{"n_layer": 12, "d_model": 192, "n_experts": 32, "experts_per_token": 2, "d_expert": 144, "d_shared_expert": 0, "activation": "gelu", "moe_layers": [2, 3, 4, 5, 6, 7, 8, 9, 10, 11], "router_score": "sigmoid", "normalize_top_k": true, "routed_scale": 1.0, "balance_loss": 0.0108, "balance_bias": false, "init_std_router": 0.0193, "lr_router": 0.000737, "n_head": 6, "n_kv_head": 6, "head_dim": 32, "vocab_size": 4651, "norm": "layernorm", "norm_place": "pre", "norm_eps": 1e-05, "positions": "alibi", "qk_norm": false, "attn_scale": 0.177, "tie_embeddings": true, "parallel_block": false, "init": "normal", "init_std_qkv": 0.0265, "init_std_o": 0.00541, "init_std_up": 0.0265, "init_std_down": 0.00541, "optimizer": "soap_variant", "lr": 0.00216, "beta1": 0.95, "beta2": 0.99, "weight_decay": 0.14, "lr_head": 0.00654, "warmup_steps": 200, "schedule": "wsd", "decay_fraction": 1.0, "decay_shape": "linear", "final_lr_fraction": 0.0, "batch_tokens": [32768, 65536, 131072], "seq_len": 512, "doc_mask": true, "train_tokens": 494500000, "steps": 7663, "dataset": "wikipedia_en"}
Below are experts of layer 3 (counted from 0) of a mixture-of-experts language model. Rows are named router (the router's row for the expert), up (a neuron's input weights, with its number) and show model dimensions 0-191. Each number is 500 + 25 x the weight over its row's rms, rounded and kept within 0 to 999. Numbers have three digits each.
Before each expert's rows: a language model's description of what the expert responds to. This comes from a sample of Wikipedia text that the model never trained on.

# expert 28
Description: Mid-word pieces and digits. Inner pieces of words and names like or, ran, ud, ion, and the middle digit of years such as 1839, 1819.
router:472545477495500445472458526459494477495527539512493525488471447489488520531520504474490510487506531486506527507498466512513526468514519516506512507570466443455470477518512462531522499496487518503476489491514497546535485510479487469500535524469515524539524537515523530545444456511499541508456486478486510483461498528490487494502516453512522474506484513515491505538457498508469491523507508487500546508509533482471482471486525494506483461529516549521502497521503494518530477503441502504469520438462502482497474530498504486463525504475524521522484533514496532520504496535520496509
up1:540526494512520464470498509506550494520490478527477495504517519496484455505521503489514558529487508499525485541479514470498503532517509516476560491531467476505495513520455550517516458518442491478509526524536545457487475501486538497480526487498509505474506519471462458490451522480500510532510476472471482496516519491501475534528493468482502449481470527483514478493410517527514525485525516448574466457529496497532520525512500496489511489504491509507500482478496507481471518536528465471482545498496520529507504505495470483478517503471484540493474533499504459501500485506499498524
up2:526509500492441482517503490499492525527498506505472535522458508521529470508513541512485500478501481510505506508508491521493513504526544522487472596482495525482493521468501520524504477460540436482498464503505463544516495484512474505484465483560487508522583475528510477543482475487506481524431528463505501480512516517510481522525482530496497413496534518518510515495506507468473503478486498510522502523550497510492512492478477468496500511527528501507482462476492467495518483499470527496468486448488538481480516472519479509480527502521490525489525479525500495487518539527513491473
up3:482513522501512456456514496479536457515516504523507472522441462461497525514518515526485474519537523488478500518491506469464493514491498482509476486498457474509496465514481534532526478505520547473480449537504485502483481495460504502525565482491504511503490498499518550489479539453504493479526484505490512493468513490521522514543506521501432470491449446510493497514528492492472565508507531527468472506519522482515468498493545495473457482503493527489529496503488544484477498513501497505443481520504511494529520504510476510500477508523452480534497506555480509509515520500511578491
up4:452450511519482512514472505485467493517535479495529522505515536475481468516522518486524478525521494495513479474519468483496496534497509487519481482514514506496506515516526527465443476499442491512546477534487465546525465461475496532465474518508528545519524507462482513475432480500519482542475510473496474482528493545512507515512479542505520488461469508522495469488511500505496511509497493502481499550519472505536547456466452484496487574517499492489460464493506537502540489482517450534511495512491506515520480476502519532521488526476503522553474476487534500500505512526518528471
up5:480567503468492538505445490491518490495521505541459491540448475485472461500518486529513459519459504537497518523482464519470509517538525547558496500493440487514489522502472523503524481491494548470506500497526491491520493475460530504501545501485525490488499511485517539502515485501502551467471507544484526486494499484495502509509489543478482483520458455530489490513521468481496485495501490485514524477516531477511547514463513461492468512476497521513502509518522516535458484458464497529499501472493514498513545528481531494518503540439519509509492493447506543474495529531517471494
up6:518503501468544477536520524482478494497524492508443518560500513470479499534542497464500507488516498492483473500481466500490500480501509483481493557501490485495490493528524503491512506482505489476480503515509490493442445489459532476525445490464491494500528509521522525499490486502479487520455506493515522480487476485567451523489506496542475506510511505533481497488475518508509492514526535473495489523514526464549450474477504491520488487506508522493505532541530519489465498471483507558488538470526520507457472448499469491577478496483486519488529506473513563504510461540522451502
up7:469518522516479505499496537489506477540524521507527534452516475458511493528545503527522561497484522519487521519507502531552510512509550497497478541511497525516487479488520468500494511489480543468497485512507524444504471491503514509494529483432525507535486447484507520512469469527516477540490458507492493492508466484504450537481491489476546472499502550530437464533506509500505508517489519512485517511497464477542509474483494530522508526504504513480544489478482502455474465543458470487486511465469544506500509473506503475498494500460484491446510501483560489493509501528472508496
up8:508522497519524510439518489491512542507549581484511519489494478474503478494534453498522502498505552518488548501473500498537495507505546506517499512452505485495511451505505523463515512484506539460451468466501486505481451497484500493534524496505536485536519514538508539493484562486478487458485500492504460539513468491505487512490522496516489470499532472509498486533479460474448508505516506484470536487503468500472500498486524498500488448494559549487527516491497493485520491515523467478464529481509470470498501521478484489522455547471528480497498521566473510485504486511488489486
up9:511507484426486516466496513506505491530505534498472534506497466498547514533518529483476515459512517535498514500487505568513477479512497462505522543480502464497486483465486509518496481529497455491510535493511504501514482486453490495474498491556515497529553517506480464546488476505496538548467487490493524454510473460495510460502550516513489484490558468501471516485458505521471506510503485519490490462546475511491507538516500513500492499537526505469519484513539443542504489512467478516495498475492483509500490499522493464474536521473512468535495488452496491533488517525564457505
up10:521534560509519489477525495510462502543509513527475525489497479531539488500543503525484494552474462510515523514495470546515499488532504479520502480475497529448522466541498500512520464459499510516477512463503494508489476514502531483484492505476458460446455512486493536491474494489513502452451497507521506460520522469523497505509497498485515479509479451475477497506458490482458519513546516515518520496548508477477517511464510451514434501474516510509532556520528484505523489494533518493482530504488527525527484503446485457543494510465494479491468490513475550488534509495489476494
up11:494493526501481477511474496476500483516515554476542457463482516520549485542464446522493516495473519507470560520493513515483488553536513528470473512513538465522477426477507501489529507505470554477457524476544493478537497508487508513491522451472513524498497515494515494489493473529523525517521469446479506520507500552507507480496479508493522500474494448466493497505496551509515518511482510490460517491469501500473499488481511481496523506508473461474479514449506519502522523498496529470475529481522524476500517549518489501513462518470486507523514548463524497506523437511530519506
up12:492481461467491495494486496497527497465479518479479520464507503446474504496484483487504479512483488444511518541497492497476496487485516488516533482552515479482480497526484534467516467539482528479482470516515463556504494487464439495489559504491525501487500491469481539476475467547509496518494522478503462495473495488547516516501533520492498455475505539492534492496537503500506464513510513469520504433490495482484497466546520518486518503519499486445539482517510491505525490517503467499498535507512507499530525476515532514484530501509491525579497462549497486570513501543532464487
up13:512486479503569475491489517522470517501525508505499479536502492517507469523488485487504489507479517507478545492499497464488473509495490542501490512535516510510495508526514487483516510476487496500487525514506469492488468492479483542521520468480474544529550523511490511476480490509515472500527492489465508517456467486543534493517435519494531460492502502480485491550498513530506487507489526511530467509503498456483479469450514483537478494486472532487445524537481519508556494440500493504505521488513529472503530522574503438556487505465500449510521540460519462488522516549512463497
up14:499492478467470519463543522483521508508494487487558514469530516487537482547496459507516528554550529483483502491476471506483542523490530479495490495497515485472470449489498493489510497509524518490481438527521506507494500498509507530510523513533526520535482445433493537524508465502509489452531509492450491547486461496495516482525480480457529507504473500528522513516520517528502518527523470522544504492481471480505518502509535473491461506513481490478506495501487508537512477514460478484478513457534524506504567536471495484497464495459485462509467504497463502501503442489479535498
up15:524480485473493455471482535460493525520508473508491487504491539484505478511508516532525514477491487531497526526503497498529579491446497524489530554511505494513501547483533521524546466502476531512498521483517472494489477512475469496509537480485535508506483557498484503434450493488504484494456468524539454503522474463496476518540469470493495481471477541498483508463513437517515536482501540517511491481492451506509468481485487513466511474498504561519524528484483485492539470511487491499484515454486521482495518539501521507520528512524468487497502531504483487534509546480506473497
up16:463519521514537507471545496498495493530511541480504490528507511473518495505513476517510486500501508456477509458485529528481552544535522489463501502548499491499500515475481514477482494556510522463546461522516457524530502492468496471503516494501491476519490503458494515514480487484516500498513597476523477505510485526508503505546528468557484465502541464498489496489476472494490486442503472509475501499492490502471501478502555487475508488506510524456531489513468468477501509470451518526514507515496492542496515505481541492485510518471486450556454532559496463510508511477508495503
up17:476466504484481487448518469442525504514516533512499512485501526456491504524482503512510440511471466471507510508533495485501467493535475507506481498509516500483500507502480526488483484480514504532488513486514500486497450487542455493514518472516501524506529493520488481536465491507513477465497503503500519505490500517511507491511482516490504427480512509483527519479502492479536481517511487485465503484513502532490569479495526440522476490537529525470547537527518472434543492502503538502446555504480531499514443556535536462531507504451502536513477493544538496528515508503516473505
up18:465470522502536534550475510469487480470505527524480535517554522505496446481482509492514483453498478500541458511522509484468531485498505515467515461515498441459477453499483499524481464539478492496528489570494497513467483522486485485467454492462487510483508519505502504471471480496518535527466515456548498471527518504532511529507525515514547508485523526465483490478471550495509499464511507494517484536534470486515463455540512507491541535497506520496498518504497498493519496494499489512529491535522471480541506473554512532521501483511522500509473492496481489537501496558515478518
up19:503518497522520509489440529480492520482502508539494510501498479494498462530506499498486492514559521485448492503484510485517438488518518519505503511515464481496485499546500481550524499521494489494460473464515511491477491440449520539528514487549530533515511460523476507467508499524507548542502450497516514508508457510471489505542493486486544456514514485511466475524520480546458524541525494517483520469516497465482532483469502536486501456535523555487500477491484485504520474484488479510490458514419512512482505484486525504494474469507482449487506511501525521514499535525510519501
up20:494469471544454474517513538503475538471507517455563461512482496504495525531442473486506470537514530476469494528529506487504474530516525518504498532506536514526446454484505484495501492482529534492513466487481488462504463472498508519488458514488549520553548463492517478482506471516535513530515522476472495499478535434532489479516454485509520496485528475535486482487538482505472518521505493492509493509484461519484521493517498486480515497522493505519473544470507523487532464496492502476524467507504497487528531485553475506476503468477521531500502472492520530496512544522519445512
up21:486525539487487466481532501477517452508461524518534490470466498493527541521532498506474475537527495479451548508504493540509497490480489517495519537513485520522429473495500548499531490499475521446465539525508482475479515521486513503544524466455550506491514497496479540516466483494516513522461502537507508459488469496544499478503517459532474476494532459476474467498507461534509529492492482512489484474491524456496530487518515486460480424518471514479509458515502533496484515521508471506491518457474527513521525536497492504507500515511523492534500526501528494497507460489505541495
up22:461509499532507453515530495492494464487511482509503511512486438515502500470484473511447463521525463503514519501556517505462466471495551498498475552494530479469493469501521477535563487487519510499483517462494528474485522456534495503512488504508509522549546510512443534507476507493529483507499528518500524491470503491539480512523477517487475496502492475451501479513498537496540512516514517507510504515522477482483515446428501485517474495508524489522518512518552498462526472457474497524512481481509524471514544467492508479545476504505495443474533520512472514516502493532523489538
up23:511482520484495459519491515487477510504555492494493554503499484459490503493533515492505480490505517538522516477476485462517555540505486478467487487490477530512452498528511508478526481546476518500526508466521494520507493434495561478561507513558477511492510477504519512531462479506509549535479524453507492468504517511556491465495484577537517470499520498520453516470501450526482511498476483526538512466538517495503468492510509499495484482497495510515502514495508482522525488469472525512459519503493491495508468483495466503520506472489490459475471571533491524496485512512474472498
up24:464491498540492514483484473473525488538503488516521462454496517479532448513502499536494494502521451491502515482486508512515501503541509480498498526528516479519524492535485534506486514491531527539505480506514503516530486515510476499502487480491526503487488516482524532511462492440493526529510507513566477485558450526489502538512484443537480481453489477474494484504429483491472501468500489505509495506526489527511508485507509502464519503502511523528509470494519486510501521529511431504456496491436482457533466540477492488499499509513484470530485513550592492465500487482526494508
up25:503488488487517512493481512455517480527526452559462506502481476509462534494499556532497478523494486474486519483504505464492510462495522526507513524503516503497453492513501490526546487470514501470488495494486500468474501539490496476515503509516496517489499541554491516523512479469526523506486518484466535505445450450508521472483522509479539476504502502509511471489495487496482500504497508508499513527489453484485495509506519457462464466506517520514542505521599496453501470517482472507446496468484559503518578543504539496501510505543465488525524497526480510495504507533514501481
up26:483498500521515499466506506488498503509505532520497554490499489464509482502530506548481546533505432537512546480520478536491494469516539508497502536449466476477484511543514522489520479440502528518458528494509492514466480499548492527525514470494516488489503490479457522494477471511513520474459491486529517527499492489505474521528455509504516461445451497505483471508477494460495503564501512505483546510541464502505525519480498484494473474526522507504517474519475488471511476524491463527516543504498561475491527471496520490550471525488513493467472490510498485526505557515486489468
up27:476496500476499504503475522444510476505487497523509545474498508504529477512514532496492508522541508538485480492473435521464510489508538545503458490516516492494467499477497463498526468500530539522501520468505486532498479486547511505511517453537505451485494483513521512485478459484514525478433529482516522529531450440469486503524510542512491482497458487494501493510519488508516515503520470502512520525527530428472500488437537483515515477500490519522554516469469519500505507494463474509451482455533515485490538533505515508520514496498487468545553484474483511500515520502498519497
up28:486511522479500522498474505487483495462503528569527543474536509529540485532518513508465511482498540486492523511486508516476548530532537489508447493522486469487519493494474497447482506497521536520503494481511485529510503537442505490488514476522469502514555510489496477546469490474506501478489510492501484475469469469535519509511551480503491496519537479485453503506496478472505522480492492525467477551519522492488545477477554503507508495501539518492494464506462482512450470462480494517464494496472515437535515467540486500512467514497523458541510506487493527552485462483533488508
up29:497477467516535472486472523456538552486500512460505499501421471464498474512533535494499485492527505484514538487460547499479512512457483477468517482485491493526496498545494521508499509468523506508491501467517501435480516491480492457491541534553503533509515525555454507502498443517485506534493509482480492515480468508514491494514514489519483478495493486513526495455491461510489515549506521500527505550497500478501503480503470499491513464518513516494448483485505493484577526496466477543507500475470539504497477462530506483480527534524476507525481543479514516532523504542509510495
up30:490518493515485492515511504484482482496544535538529555461484508487487489512509503478531498495509479546536488494510494501500482491483512448539443492506476474490489455484505481500501508507548513507535488534502471493489502459488505493530471498488507493543529516451509531496450507470485487495486571454515519491572511522548505467499508520473488523424514533472517484507424516502502500475495487526502463499547541523504535486459490504515461478524538509484513497524496487499487466460498463539505509522518529488513478533459484476467508526499500500497479492509516553515509506515502511495
up31:489467489485501442505502503485469477513522507524574509472482493469518532503529486481494469515504531504501500497501477523454450457474509507486460558515521495494516539516509493480501479446503496547498507522511506516483491477502481483538529485456500523537516500518460508468434467500518455515498524489498506482518500528491486530516523489524459512474501537493488514492520495472559512484517532487514496517481513487497494471463495498509490482495513473480518528530524519430519467485503547520448502488503495454521465477524449501538508505484493507548530499531508475469536468536519513539
up32:488484520482477511531506515490471501458508509513542493515462532486455491515498471451501474570497541467476513525506483484514520471477492528487453511500493524491523511485523525546504484467503479508516483469500458500504482456476510563512538467565531550474541485475517496480471463499509505474494489476504501523505535490527481498522460511494535479496501524509505484473549482482486509509508544527469536548499511525521493442497465495463448483492517498471480465490473516513516470551475523533465473506492504533526500483488486520553482478480470526529480480488500490491522489501509518497
up33:527504551484478481464525513468502508505528500530531563471517507484449509503482579551502564506501479506478508479460445500560475505509527520512483521508480499504449475478487514455486519492504506497537464505533500518503511525549467488512488452469478464478497505496508519504489474492534527489474516489536470486465467451529509485474487499486523474507517526497479490492494513483503493525489496534493525496519519513469519530506526487458457536516506501519461493496532469537524487494480492527526549492455512493513508482481481460518500520449534485520497534478503494486514509515484504453
up34:544521524485498479465521518492449478556529543492466485529448483505474515498525540505482510486495510518523507497467446477479488499558527491465520547468480478526512484521461487516561499498474507480515504497532502505487490476511518477482480502528508518520489481471526526516484456473490492500448486529482499488479492519500523468501476532545486473501502466515463465485531518487505489526509485517472578492488507513478450529542509512503486484487541522512481464546521505520553508506464577468503494515493483472499495501490485496525506545489489496529468498527469526490502519507477480507
up35:501498533453471470479507472477491499519497517467539508459461470465514530495496523506514507492532455515459501493522518486480467519487458513513495541485516508527464524488500496521545486525529466511511508508525500517458451474497495458488510461542481524481514494548486533523513503511511562538491495488490495521509510506504450477501468434522531514470504515474493501454512500501460470462501510531496498453515516489500501534487496512498496505548486517512560491495450496552493502501465490539520526442531492478527490541483473525473496523515477494485503513443479478518532525514531505489
up36:492497475462497477510533496494501445521523517519504488470462450456483509514502526550460483493504491472470495492505495480481506513516494502462503536558524531538506490532524474498514482512507531490486450525478496503512479539477514547544520477489515473535502480515471568489475497470513488481504535507492469493479515505550569464496494501465488499498516488492482492481496508478508530458523496549534503494515487516504499449509513498500437483479528515475540518511470522492512493448480535480512504464501500451529515492469499521481516545494519442477518512533485517466510503523477496545
up37:498505491498488458536452516491479494490509446508487490516460510491524523503542493539512459524562502506492506519501487483464484479510469517485498489535492477506480464481492538499548467498507488449492491475526501485518502504468546500499547499496554491544520535499529503503487525511507519546479481481480487484472494514540532466495481492500518461457468482514483490548503497522503513528497519497501492497494470514510441510488465502474467484527545536493474465479489500506509489512468495528484503482489515471516519534511477517507499580446420491530495505472515517522508497514576505499
up38:509440446519477471471476473471525493535510492505489492514483523503527497529476437507509532517520453470471519496467477486536515532534504500521483504533514482485563495551451519475499489505521491529499489483522459485522483500512520492489577490505528511516501493493492501513515489491512487434532524469464508544480493488467508514507479540445489491467453508557517497526475504480507532501524485529492521458500485503469534497490484488512466523487475525514506520547523471504491462452503548541481517469469515482527504499495498467489504511497539494513526501511499535513495464487532519487
up39:492516521517515492450515512466517545484486543513516466488470508543473537550467539511502492520501526501485498519456494544508528492515530465542464488474482495474480480502477511507516496513502537491448498461527505440463483513460508497484501495444528541502479529455477490500460471486508503447496485497497532482506492463504521500511483450476500484500524468456502489504469527484500514521514512505489492509528512490511531528554555458458526482519473510487524515478476470559501508545506503506480456498476494497489521519521497478539521544460520523522515501478541526507506487509501527523
up40:492518464499504529487487467479493496515535465494509506546474506494478482509573453498492493521530544523525520526507474480492489451513525484501479524527511479518529514510498489543492474459530526511491473492509501497513478517531477479437521494495539541543513524488497470518479482461503469456501524529535498520518493516507464534479509465528460513507456481489494487529478522517494510518495488500524499544486487490497541483491513524500517480514551517477495483501509533488482473419489504515509526465459483468532457533485507470514492526446515465501496530518455468491499529523551514470
up41:495459504447479488476483489468483503500501539525502532519489422497561480507539477516499502482520503482477509517490505556480509459529532489477527484482512468510513504529467467451546470493491515498493473503497507510511503495491515459484517475534511508487533489538500493567512501516509497473474493513484500545495494490499463508513491518501485506487473530469543476493478513479488588481533498506470498473460492476494506494495497466507500556473478558485515507498459544485530481517481501517494494477448494479525518500541527485526539518516514457502494495528506510521517552500492472452
up42:569496495464495500503517514501485503501456509483474504501496500476496485491529495451520535514519492501498534492509451489477486540552539458481481526489417472504537520497490511470491496525526498516523483528541499464520480535500503512481538527508510501512552488481499491491501530476493504486488509494468516469464500488524517464510502506500463502483533502530495486509488498467488517446499489466565491474526542508461499512544522503477481487479465534520500483514490521544454480492521481546440489478473455455495504518493483468509499494480574537520485507481528509514500517522509470535
up43:473566504534470504473487512498528507524540509508502500479497507487538480515560514522493487476528524516514486547482494504450492518529500470458463508484487482500527495534509517523535484461476507489482536462528531512496533460495465460460511459486507484519492496535531520536497492485511499512476466495510518464501488512473452510505491520533490477499507485485467506521486518487431437471494493533502509531516504478505536538479502501542521520541505507507546440507484513517497491489463496489507513493489497486504493540553500468503489536490479492481445510541472446514518525538469524469
up44:526483504493472472529476505475444480513490504482496507518463461492500482503522491464493532555487515504481463492483466522510550467507556539504470534497491476509503492495500476542512485472479527539471491505522498471489485453525534476498528519521512504534530540497499509451450472502507482483474484514509488530533523492490461484504446512500438495469509537518503493491555473470517528486543482483504548486540506530485485470510479472555463510487493510545523563468489507476510506502484522514467478464513489526520503523516482478536511485512533533513525490497482539503523508476485474495
up45:499511508523483467490462484514463494474512503455502501463467495503539507501532519463499502508480461480447537487511494497472578519462515472464483536540484508545489489482494477499523485516485507497483531515520496528523482491498463468511525492480542518499526477542496500479451484486523514505511548504474468466504502508549489474494520478462513498495533462476509463442508464467482533521522494519516465475505502488489499491506491502490503523487495526506480511555528518498557521507513425459502480466554487492537542512510467537483529498502515483525507495486520560506506489475503521500
up46:529514463448510499499482525477530499549502459515476507500475498458504488498485502428517549482529501488474527503496497482485486492510466468449469498548531490518531462491529504499513532479501484488534490527510505511477489472467489505475527473533493550493570503490524507519506533510496529498504489446461475462496475498518509498502514528534546533473537533515493484495461512525487512450528501446526491505533518513494504512516523490491501524538482517529527536505489529519462472506498465474494527506509500482489503523485441426505498505515523455521525529487510467514500508476491463495
up47:560531476512513473497510506477503502501476478483477535469495502497491489498521517478468450497529484508485535532491480495470518484551543521522529522436503452489539518522471518551572515495511526553476528423511507506516493530484482510486457475533506487493507533520514524465512465504491496486493476481532456492493484515535493516532510486474505470503493504500478505524514480476489483506507510457516529527554466529496471457509502500495503460514509513533536469445479461489496509528474507518503462475492492469496515491514498511487495507524483460495481504536447506533505518528517469534
up48:507503488492524525462494560479495476481524550500521506509493502540517463505523516512518501504510494511501506504474489475499498494463534461452508518504574489523507478477506518490492504437492510486480538523510487506453517535491522513513511512509510509558507518499459505522464473484495512523476447495465480495458489529518515453505487504461541474514470484470507490517498531515523541500491503521455475508509475482458483494536520441504495448508494487531512475491441490507548497550477514483486520438508516459481518500525491498516504529526554502509529493494500482559514455509503494496
up49:523494447467529483468501501494495515522483518480457471467481471472486455458516539503489534486521534469487544500495504500488511542484513536468467558507546494529552551502506513528493473509539509499484492491488485456508489507525463501458515486512510541532502505512451494463476531526499468514508544476554462506469497505486472526534480474546479464444508466519509466492505483470551508469497535529475478508470514515497509489491504525523502501506529528517503501481520513451481521496480479478514502469503532500514530488536505505509497518495466520524522514525465463465513510473522486533
up50:491465444521508496503502518461513507489528516493452504492495504459490476525513487501543487513512527509521458532523440474506480503524503475509531499503496486509509508487519460508495515525462500488491502466503480500538448467464525527490480502495501501517546508524535502493453488503489535561462471448502474494475523496529505521501444521504501500472486503518481498466476481509439485524507516496517493505511483472491477485521449521473523479540525512488468517477492541524538493512518501517542530498463494496499459477507444494508530503446506549531489520484521482528516554565544502486
up51:494513526476542474489514515485504505471491530521483508487525521512537511493488519510506516500498440487467510518512511491475518502477511458511488497508482495496534474523465546490520516540502490458515460493527539493485502506478546503508491488469515449542500526484494541514464536487478525504467533471499489484503435523511488487512515463492457486484516470446488487538453498494469538495497532504523479497542510547550481522546505449493456457488506542507494475476481501536486479524484451539464503470521509495504499529494469499513486596515526496485507504485523498520506479504507482526
up52:496502476456511493497505517450537490482517564528501531540423501494489462530485484532521465502503496495516550518494508546541510472493509467517505514516489471527464434471477520520515473442491504454497510513501511467536530542486469527500491495497507517489471552496484495529509492502488457478482532542508456479496510473513524486512513464481497493518503498475486487507463527493476475534502515520497536527506541495482511504488506498489506489481500507472499489508555514499507470512500526523490538481427517470485511518486551459531522542481501509478486449517528480498527487484526488528
up53:515503498465533477500510490455481508530489514488493502499505461495471538522568522489485509507493466510499499497490463493430495491477529507473509491496500499522473540473476471495496500476495512471495492499511462517485470495482574525508508510437511496539510513517490483491482499509478521514464504519547491460465497490513503534512454521532478497452495538519476482509504490494553545565515508538444514490522467495494468518484510497514528447514488525491489524511495486473537515539489526500489503473461482477476497461522487537537521558498499503530538515450481534496519537528497498528
up54:572509461484523499485499540481476494501489507489486508508502455483517484500516519500473538477513538518465506498469513491505461478505491477495503544503494481487545489501468531511522507533517502498552544533513517537459475495476509499505507473507499486529531511511499500506485499494475523503477517473488502509494492493493512520514476492526476452469497470555518501511483519546505584464548486459475470476496479485515456485468480512537487493488506568493507518497505490488515558469504525485505515468492531431500517497535433497505502476518475485466520521477547517480507496505525439499
up55:542517507557504492480491489472513497518507496520481542484507473470469513498509534538542527459498483483489531491469473495478537497506477480502517504518469489462528476563497531474493492525491538496532510504511467494469473526482486527501526477482543492541536487507464543518498523460479539498494534485523519500468453464501512537544492481501493489477535509516520509508470534505529519452494489549444506500506506471487513489460497479518473511511491539510502519545455462486477502484518516512486519446464516467503480538457519482509491512507532507507530527540466465440503496513475477503
up56:468497516478505533550524501503454443486483482519505526509487522508522485506507487514509494458546478529456510457488504527511493511508510447526494506512518507505443507516509500506495468516467492513539495483531525531523474483477429490487494443502520521540504546504505504510470492529542501482460523490529482498489478509550458455504514495550477515487542469498475494455449505516490519490519480490514472530525533487458509550487469526488501504518478494550482447532503486486483480482470486521485498510506506547523508509481448503496521477486486460454479533492501494505509461472522516507
up57:522497465526524470539439532474480558504509449531501508485505480554478459526510475489491518520503518503496497515502504525476448528566552504503484492501505511498515557456483456504531497459495464507485463509534486531502448469487543478456478520501512482499531514512508492552515481506500532494495511457529474488493469535526471527519496517475497502481511478538476485505491503526474511503501472464512532534540497493487484531497510458474536486510514513521513493479460494474480502498487511506514488491460481488546465477514458487502538471504491514512530475474483535535495505509523452488
up58:492470467513503492484478534468443492476525543480519514477531516522527502513517505532479512496514502503544521470507504549519521505491503461530510566538497512506493504515489504487548490481484496487474481497524487481471518482512545469538484516485479505533463539482471549528499484483499494515474494476479447487508467485518421467509511469486489471515497534500502538500448542529485499517515475500530506518525483496495506493520519469490495448530516495532533462494536473538479484513480452505486493436468524528503494514489513467504496545491508485460470504543493507565508473485493508504
up59:479486487509472522512462518457487477481551587517512518447465527436484492498456536493493464487501485493515501552473513465523506495466531495531510519504515507489480485534504510479521476526468520462453532505481455529494501516501458483538501495521509511492534500523486526475509515523518514555472471499510501446472516494514492489525494519504516468509544516489501515507491480476518478452514498548493488506504499502490524467469546492452497499513485527497541494504488487548498444465496457503481509497489557506524478471528531503501523519482507500492485497558463504510493525519505499531
up60:505551501474481497480497526496543499506508499509472482498491483456473477475474482527485540487525531465407476488466511536473502546520496497481498492521482483518478469520508493461530516515514475449470495476527532519510470469447551491522561555467523495498487502491472519492503488463500489531445480491494496495488473534502484508533566471505507507481499514549496480495523502495476524520527494507484547500530518484480524500498513495451507470514478529520454471502536516501522507541495527488461508484486528514474538510495498518494508539455503464503521476489504528516518512465500529488
up61:467521503499470545493457544502488496495532468536494509527438499499496505529505528533530477525516484459489491500481491446521539507482499497472468476484490507513469493492517498505499490504485537491505476479536471487491502477425536526531515535523506543476508525537495518498479493503513508507487515469482463501530529522493488523539468567503540505482480463499486460525500510507491531524503498530522457517511444480453424463475507509507529511499497508479506530480467501498509499533480487472503460529534523511527476518488479516484544517520455526501453491496471510510517539495463519481
up62:481514501503549486527495498484439475468507550515586493484486506531510492498503517495460478514521486550525508481489483493509490481491505519497474561510517486490476459475535495513514459488465490483532528530510473528518509468509524520495451503464494527524492524486465532536492489520512488527467523454507466490519523477533508492510486485507498503478528489490496457486450494513486564488536472490548527571514480497510501472470493493490510516463505488489520479486511529534553458498462521506561522459465516478504477476477492488519490467509511496482479464510489480514513516505525526506
up63:474538497462514521507464522513519468509541510518544526524499526496530505496489508516555484467518498475449502438486479470510480516463519488502491476524477497530477465462521485489511497469473511465521469522500492496525527533508483459506526480479486508526537490482496512503486481507529477529494528445493476481471482542494500524519527481515496513487501510489475484497454517476506464551495547480485520485507481473517469494509503479491526481483475510503468497534490532512530519558492486512489552454460516501480500480510505524516513537494471494530508489493526521494522399452555525485
up64:492473535479459500512487493508532482516554458469505510513526505481483497532497462534477491489481499477506513541473486434528467506523491484469507498484512498475508498472472527544528472493485516476504503503528525533524492538484459546504537456489497528498447478512512468481478491489514503506492505480511487456464513511537508476489489500497564467500448478488484495466448513503482526485514543490492498503512476550500504457530480510479490532513479521469519496546534512504520475537513485476500540560444497560503513531499507516522511491480485510483476547482479493520518471494547468512
up65:443450456470459503501497503462473451506519506552527495463559472495480517495498508527455476509474509520482514462516524453512491524493512492511506518539500466520534498479487471492519488498496473510500473479510496526495466529487487519510524450468520509542495536504516540518514512510518478528508508497500458531530486480498475508490482540489481485489473531501498494513516496515497489489505538540459502508494505539476521476499495473488466486487475488513522492545503514550510415554491470513489515477499556451504490530535479528502496556453530522495489514532528510477497510460505489490
up66:466509502499473505463477557511490494489529518543498508522490492527500485519479534505516499517506465482441538505491484488542556481508530505499494499491485473521471435518500508510491519489484493505473515507488539517475497458483517468515506513480501540451488478453473544498468494486506507477479513489456471479500543490500502473511452545501554521497533471464466479484502483502477568511507474526512480499536471490508496470501465461496483500432500493487552503513532486516517450509493505468474455540504529513497534499497522512485533506516535505494496487537492531534505514527522544539
up67:489523510476479425506493546471467489507535512484512526537496438470509481537503472523536468543523529483509459521471520494500521516506538506466484549541524445486476466521493488507501508474523448477475444490526480486490518466526521469548492496458503513493542508509492522491509450484498520506457486469468545482460514499554518493523526496514520478511500497501495526524481507495475501454505481506455505518492473517490456494461532488474475492486530538458495461518493500495509494486521539513501482492470513477494507512500516516501523529521517480504508549504491486544508506519523539472
up68:480455483445531488514491499521499504491546527507488526500480469503509520513556523499517490495491479507512488482491472508521535507540551528526483513495482491471484522486476511545509520489456548498498475448524507531528492519496520485539470473506481485507554558511501511496471495502479544539456556535496446502537487489516484498530450522471531453480462515469489469503485479486489508484498488489538530514511494467527496444473461492483495495486553522504479454463486514485503518483488525520480537483445546519461531524484514497485535502491468511509507505496497476494499534505509500486
up69:516505512502473477523504527480451489475524530550473518522483486523481466477492492514484498479557528487459495475500464528506483507520488451538518528521513482504523478491510481506494475520487507434525482538518505500509487497472537489511458535472485558482511538486516520536472527489505523583509467499489490452485445495526514483501541478521483506492548501460492491517480502555479531508515515505513531512504484499492436508479528474510506501495518504513481519477514466518508532542515466488493535477457521523479483465519466479509525487462534499493474470509506533512514510502531454487
up70:501531502510432501498503521452500529487519476501465539543473494497547515499506462499522523501503432469478509464466503498497512501505520527503486553558460482491558494505502512505552520532494553527499471503515481497462468492466541512506500494502520499498520508483539533539476504528475529525501471510507482505545519472497508520556503521489538476480517489474477486531500514520508492489503547529523541540531493483501483462446518478484498508496504499462509538482513470492524533495504441500481502503477549488477485502461465481490498504502503476481442477510509467500477525481500482476
up71:482520464533497500496484476453494483513556499515490525471486497521492500518497513539500467498557450514477492515473468475541508516526542502508498514521527460474519513505484481456501516544497492487524503446521467502476488511493496519521532480500539499571505520492538502478526503493507525485478522525493492487485451520494505492559478510529523480494527461511466498526494494497469501487487493508489545538552496542479502492460486500500499497516491504503512492483474433538511505479497493511501458534493530444529482508557440480506495487475473483500490479485472533528490501542562527477